From a checkpoint of a small mixture-of-experts model trained on Wikipedia: 3110 steps.
Below are experts of layer 5 (counted from 0) of a mixture-of-experts language model. Rows are named router (the router's row for the expert), down (a neuron's output weights, with its number) and show model dimensions 0-191. Each number is 128 + 32 x the weight over its row's rms, rounded and kept within 0 to 255. Numbers have three digits each.
After each expert's rows: "comes before" lists some tokens at least twice as common just after its tokens as in all text. This comes from a sample of Wikipedia text that the model never trained on. Tokens count by the router's weight.

# expert 91
router:098177131103134085138146164155104132171093126168127084105110082100162099152111124196146183083076147135112120164136178146094117178147153145188108086092118089137145084072058072083179139184117121136150125082086165131151145124102094197086156095151173084098097128125113082173156141109133174104170172119152161083141141137133120115092091117159165136165107135173145089142099076107110152120113160172128112164137110105122117183081151073106093115078113122125150127186113153164114195080112113199148162072107081154142152126135137125130081113152100155083138058138088124131164133175156130087
down0:115169155104070155094115125148173134110147090146138098140080181144111105172086170074121075170134161159117130102178176116119121159130137137139151155135107143144193151116101166084096067113120181108128117149109170101151129138182138128202133135096152103139084089130155102156136138113219147154163150138204171113125080093148121086146091138162131080073089100106089138125077121151088099161085116140164135140060143089111163143132130146108108129110140077180078069086137068169152116075142127131185160116165119080128097044141144135164151124163120165095159178131108180127124135164185120153
down1:129119133132107122174070082162114107134160144126090106136094110100183136078144106060098145130131153119128118146079139174127164158143082105117200173124211151128149079164115114129140133124090107123093183096104067108114124149073176162119081089118117040194108133110158122128182140122159147146103127135187077153101073146127138078152114182119123147098083051118117115118149117163124063147131203114121117185137118079110089078113093119118159183127121132164172125130090138142141136081099112144121148133152073132188067115103156116089160136179078129165126068129138083120156129090169113123
down2:151110115156147135060114098141144178176124127109095086076110128151149176116100119147092166105135109148179143140079094176124133067092160154087173107089099111115126076104090109164112162157129148155167115169107135195133097093087166095149107128146102167103170148181160147171202117138129118120172176102114149081134113096180089158146109174093111153094170140061110142137122150182067156066157170185185109113154107113117108195099042112123115127134087125134126103112095096143124102084077150102174132137111156118142094154171065126132097177127101109088117095173173148080111095138134146155
comes before: "ed", "ing", ".", " to", "ion", "es"

# expert 14
router:105136142059110071180134131158109154204079101181141098094127090118189099149123107143114177125087181170079140181110178113116122148122167158132121116116121090130156058092121097069158176159117083114153121119090169171128157114118119172086136057117187111101104119082123050155139164092117151116135143157156173102104169163127149080079069134131151083141092138189149110135069078113126136143111159174123122146185073107137112162097173094072126106099137095101150156190117135150078156092101130162153142123128063126132177142120129118145088105146112168136162120174100136153152137125136117069
down0:135124180096131187178088181127069117120098072149121106174075080135101148142160141155168151127081124136118112144129144149154129138176179081105141149096156109170153132118169145132156150165125145174084116142137117093132133162204133145171121107150155113101056096086105092115119121154151122142134137162143108076158102129158123037159137119103110119069072146171111122115121043189110123126112147158117137189170121119096127173183108066128130187174164121139122159176116120137123141105115128119160172141183180118074123142176093139102124118157118107149098147120194210171135067166110193110
down1:115149178119103218189154119174124123165104099083073099173068114134158096057092111073121126179124103105133164161106111149106086127129094128081084216145137146132163111090120126118155169087104126179100092148112100067121119102146131151167126182155107138178156137126103120079099123114113126094126098142163081160164150121136134111171165150160088095097051120117125124132126138114080170090067126168091137084152057128149108116104186117166164170137091126146102098124145167147133100137103162063162110105113049189089123119136104120167133152122098097188108116112180150106153097136098111105
down2:134094143151149122140112109091138124179126101066139151119117118126196136172101110173141175134165127144100165108109121140135184097105090144135119124107151080197139108168096112108114142108071159155130175127136093105125096133089111118137105133082055142135191121141132123111167135155112078079136108128154112121125066126164096103148091116187156103108127099039113157157112111124115113146187095197158145105109021130147112153158163146108177126053118144058181083144141128110110068105090162073106125099112160097150167110161129063114119144123111139165138166199160183110132107134123114211
comes before: " |", "–", ")", ",", ".", "5"

# expert 119
router:071143100101125115171104159137100170185081113185123085068132086122161097154116117179138158109108170148103129165137139098104117161137195147164067093119114087109120073100086119122157160167104082086154124097089154175128135112113131146097142113169172129106087154106140114135146142125129152098132188181156184111079146130140185106078113084131164087134075190143157109167106096145100152161136190158129122175161117102153104155105166102041107152073143108093144186158139182149061130080106131153104197098103097179109176154104130163181097135161110154142166097141096102131170141132138123109
down0:077087157115100173131129159139177136063133070135133131066122140148076115159141106132139107181085070142166111087122147019099133148137166088099087145118151127105126176147143087122100105109175157103088130145160245094155084103127111143126163162114150144124079092136128119142115176161154089203164144152122121145118129123164135170158157084171142171101173124102102127121103118192104070155091124184138093134098144146128110095119121135078115115147120125151091132157125141180110102096071125170128143128182168133172103104161146135139194113121147100132168093096122188101119045146098144088
down1:068128132079162130200136116201084088143127102169104178128255116109167089122161104122057184115136123038105123114153139180132144161114109031168113107150127160137147118105135164127100143136091076141104088134103119131134113146064163146095125115149102170130116131153173092083113170130140113054132139128153122146082154138148154124126110120164059117126116144152123089138128120129100119114154156136115180152130162182113120134116161071173099126115163124175062120091119123154130100096098077165112121102121096150172121113157173129178175132114099101144137110131086173080087131174096159110
down2:122106134122201144085207149117119186149138032091161131094047166137219147092100151127115131141074035125162092089085140148095126102111187141162174116080120117161142114115114107151125118090107152106132160178125129158137210064098151174131113174126138106122192162152187138141112162151075118086148133115140147186118116104121121165167130117096153146128114140141128118122141104098106116110104108138134171135122087104132124165156138157174125145116077129115188159137086084096138150090101152161077130087143143111144154129143123081140209135121183073156142186117144117129112111158143165157
comes before: "0", " |", "s", "1", ";", "2"

# expert 85
router:089155097109121105110159138159098152170079103183160114094178059109170120162131108125119215082109156156152161162136160099099147136143147156169138074113100133091149083128109113098158150111140069103131097068118173153150131144095107137093169102123164076095114106086130095143110152079141161091115168165187149061103203160136160134079081132128124066131098126159178098130126082097112095129118163189135093157159099088161167156103166070071107123064143139083139165178132151168118165107123110159104146086116096158108147142137153151177094138132166174136170083175108111168156114142128096091
down0:117142145135156194140094140115180093128147156105132140109119109144108124165129154133175094159130063162158124062190172099145141097173050085114121135118117152115113131067164129055156142080130110158109153177120103134170092162108116092111110125083115141146112099096136089090123136161171121172102157187123107110153086165169147129120086165158131114093144073129136156102183099200124100102119155138195118176091145066173083104142133162120128165113135116115059157158136091130168111147170109113150127144084152167096100101121205149180115109077095161164129142088107189103140126174056099077
down1:138088180081091100135147066159124122112129091131137094163119086155136080153154092113094148174067158068185138126103136170159115134104106126124181150164189081180122133134182107182104115088101108124139128146163148141198166113116120104137115161137089122157111210168175145145092161129099111112213137076168142091140176165102182128186138070099057091106120119114103083062115185077131102160129178134149110124104112131161091074120115098181138098088123159116097101140159117100134126082067090123115105118119084165129138183105099124114145109132073119190123106117146108133095147131110102118
down2:108061137118160161135128177090120122169085125189093089145120178138143118140094118125129120173106090112157158056083176162100131109097149116085157093118113103200158062163094121165122176162113164133163138173072088136137143116181137169159101126123096113167115132146089136196126171143136167134172091127099158115148109117164122177168179106144135132098184154093131106178113107145137142154121109142147187151137134128077078152091217100102108148129158170120176096167126107199113117124092171119150070107127122070164134136201103073145148174137079136140096150145180099080132151101101163139
comes before: "\n", " The", " He", " of", " In", " It"

# expert 76
router:079156146100127096182161158168102138176094115192118083082140116099172076140153150138137191070080128161115157173113160094132147181138166151177079096114101077129155111109095134074163142180133100084134116097103150138147155120128100162101167118143165094112104121095093103152125123088123203083130173137130153100102179161128148117086064095144141103151135148164158110161104086102101131141148141173114128153151103100149107173091182080076114130074148080057163165155150160168094157080079143150146147090110095147127187133145122149198077135140160159144174088177121123148177148155130132084
down0:084097112140128176127112182122134195101134090134117095130071178087139111159143184120158118222112130204093163108130146134112125145125131131128125147084140143120168182153101170179101130133133164129114183168091120077213091137142119125066133150104133169044084120070153129149129147171128165083119158166144124152118120126190121154160107135088131137098133121130089084075144113195131056126100108157126023133098123166160169090136117132086137144098172120160097123123164102167121128107132126159130152095115167058115195115094117158175158126182156137117149125118162157123160103146133142082
down1:120123139059161127218179125150112166146177053095047138175132088150203144137122124119119142122161100156152083089084152142084143130159130138143144122128153154130140043165150094173147073166117129166108135170103134200158112162092128140152089112091111055092101152127169129191123177152080071086123142128198100117172116131170074118127122113146129148170140178085155122080149135131116129112169149089121099112151112137088076079152162142121136134101161112185150132118165137135096168165105178136137136079052126096099148204176119145151112147144124102142118134124159146114152135141126154111
down2:131124132099182196154127088058160137157119095104133118083113155106150090062049125205129131202167081190099086110072099215101116113135169132073149134106175159148132098173124140172125125136135180182145108177107093089127096116119126103154098117117077135167196124166129145142129087117128110084152146120153094097153100069146108104215154140150160135097163105095147132129108112117096133065113086151161147129154132146156142152131119104146156122147144110125148132087197081127106156129087171099128136062137141132157114120173115151138162125143188099189168161128154170141144112109067115115
comes before: "1", "2", "3", "4", "9", "5"

# expert 22
router:071110122104139074153102190163114124171106110172121113080171112122179051129150130181143163109053151175123146173088176094101165145125157155147120085105112119132147082096127104092140139169100076143143107123083154126158145088133111177100170112137185091072059133082148090149131129091123151107122144176163137110095148120116140099084080092164144082157076121189129111108088096140132152118121166155129115156181094088133118172090174081076117117078138147075177142149141166128125174092068150191146130119134107136135159125095117141164109140121141135173189083164098136146212148165128113098
down0:092105129134084169172093088138126174103161107170101138142110134118085109132134115112157109151129175180224080105129191107123197159119093118154129153133159149130110169143104156167125111199193126097099128157121149157149150104105129168153163134181086161108118142080164148125083139134170083147094170131132162134110102094113134132098132121134179170109114123129085062100169147213122060116123164118168080136128181127144139131140123105117078157110104108091074119122142106152176105130162075133113193118127182145074168031109117202130120104071162128142165143099085150120154083134163147128
down1:141090133156116116162086057130124105141137105087136118132090110155081051140115124096061133155108115113105087126153169138161155081095132067149140145099163091153116125114201102158155126126098144186106080184166068130148111135115191071115151134159119136175107151159144136151091152116111102136169099098158111137199113118126124152100131132201122113127119059141145100101113168152073094088128147080159087161120135140119061137094138176129131189115103095174137127180121134180108106070124167138089162160134102131175137120098117084098149142085093147040132085048112158133069074118121132143
down2:110096129202198087081150128130137169125115080131097094090073154124195155085121086122199083168140081145121108142045109124118122122186118084159094111128141135144136124197121100198131085093148152197139160154085121111103153148150169155143107170167102135122193172145130143135135138073092088117164137148109135122115123113098092177191136078126164126110168111089177132157077109173124143155129102158140113117087139126105127123138137137149145104108118121044184153141173102135094106087153145118068100164094104086142147132187143041170145121114184096142121132136167084152110122132121094158
comes before: "1", "2", "3", "4", "5", "6"

# expert 31
router:105152141105155081167145177156108145188097100156148087091169072115177110126144104156132168122093159183085164174124152124083181186146160166178112066091105089136142081097099117063165154158117051106153139086109155168124147105107132147072166088143173112108103125105110093162131162097115159110141160172167189085111153164140150085096097079158158110157071149162140107161100093131098128113155151188133096157173104085134096152103165100094110107080142096105157167148160183147116168099066145158120152121094085149121172156096132149169093111128147158139144107160082103126185135112120101084
down0:103123123202136187125139132150130105083079102155107124112129081125067099152063156151162078178118185149128166149142129123170184160159090114089132161164128106139186156134124131085132175143104167142075134083156135111156126135133102102183126089136113181178076081109134141129124160128127113133127101112105076132133125076128155170120079147124154166115092088164114152135131103129119084094119175153149187061087128097158204114171137121148116122143121132094115129085130190059147185117113151111199127100153106176090102101173174131145177110065115115158081135126089170060136101054142151129
down1:148091113115172140150145102189117085216115119114065087187148097160166172153163115131059092158099122056142119174108144141127119107081168142129157143135142055141121129110122083081165189110138108096130133114145116145157147102067156156131100129137123212139137120178097153141082139112115097153149123150139053121111138162127081128093107201151154171099106160137093120111114132078093129115078140106128178133158120119136066090134135094168184131146107155141099073170059152086113131137133107070085155113147073109151197123102112135103148076141129091145107138083165099100083094086130174108
down2:092143223128157143142140097075105151127145117129142113112083122147157137131101111164147155166102120157109127094109136131109107135092093176092155067119143095157186139195063097155140144130088128165162110156144157169111184126137111071190078093115105122158165146136175179103128200122142076082083091081199158134140110130086118077130095135137114107155176121081100150144143118148096135096123146135159108135099033096150130160123129149116139139088099113056186170068117121146131082120100166131129125123128145074106096165156119105181062177127155085139130133194135131170112086181111158162
comes before: "0", "9", "8", "7", "1", "6"

# expert 60
router:084154136112139055135158179158086138179105101188137088104136083107192090124139115155132166080080144166108177160132138101114171166147150161166095093085107067111150094102104087090153145171121079087143133103074132160144153123115123165087144097128146125109120125099139101168136149090112190105138161160145185112078164182132133116112079096147144113171087136174175083144092085116099139102173155179122115176172100066122099168098180105085110134081147113092161174178138146141113172095091133155122153096103098159152176171128107158177099124140124189132137063167127127167190140127134106108
down0:074157166156117115106191149135140195082158171162156113170051115085149096136129210138190155149146143171124108094142112131141180132095156106159151139160137093142166119126102180192094124158193202142165147135073140135144157145132117128186192089103168144100100097147123122128133186166159145180173126112139096085147156096141111189076155135174153140101130118108115157164121076138125105158127147138100147127080144117130115137168151125125130158084095123117056142151162166137135137058122179192103158097173118135110120090132157135137170078193088183177133127154117164130170125145129147092
down1:100160103133178134150173069089125171130130081114127157131136146116162113113070106057131122080128126134102116069180175160154145159162091143096165108097103092150162098120135104143144145069076151129097145153113191148120139163071166090101107131140057158173074171142162148173126131093163129148097142121208097094105168139123114146058156145136159115153145174091101034144110146126149127161117153105169132112096104126142107119101169158147083144162128127063102112092068166139089067114107151092102191098146069109111081147088112186154168141076076138152139130161143118078157125123129140131
down2:133091112125166127122181165094076154119085136053151151130131170155146117131094099142165123145161090118122143112100159147100135110151106112134136123118138174148160102159151185159138107116142090119141139126097113142127149158140102119160130153097139131181148140116084186083108142084105126063173094146140131110094089125186089156170124115129109158138099057084118076184144099145046119138073126114134129123112120072152167124098198096141164122102176138068191136134176094153122115108110204126192134111161146103120106146200103130174149192126201156126091122165242136143138097126145135193
comes before: "1", "2", "3", "4", "5", "6"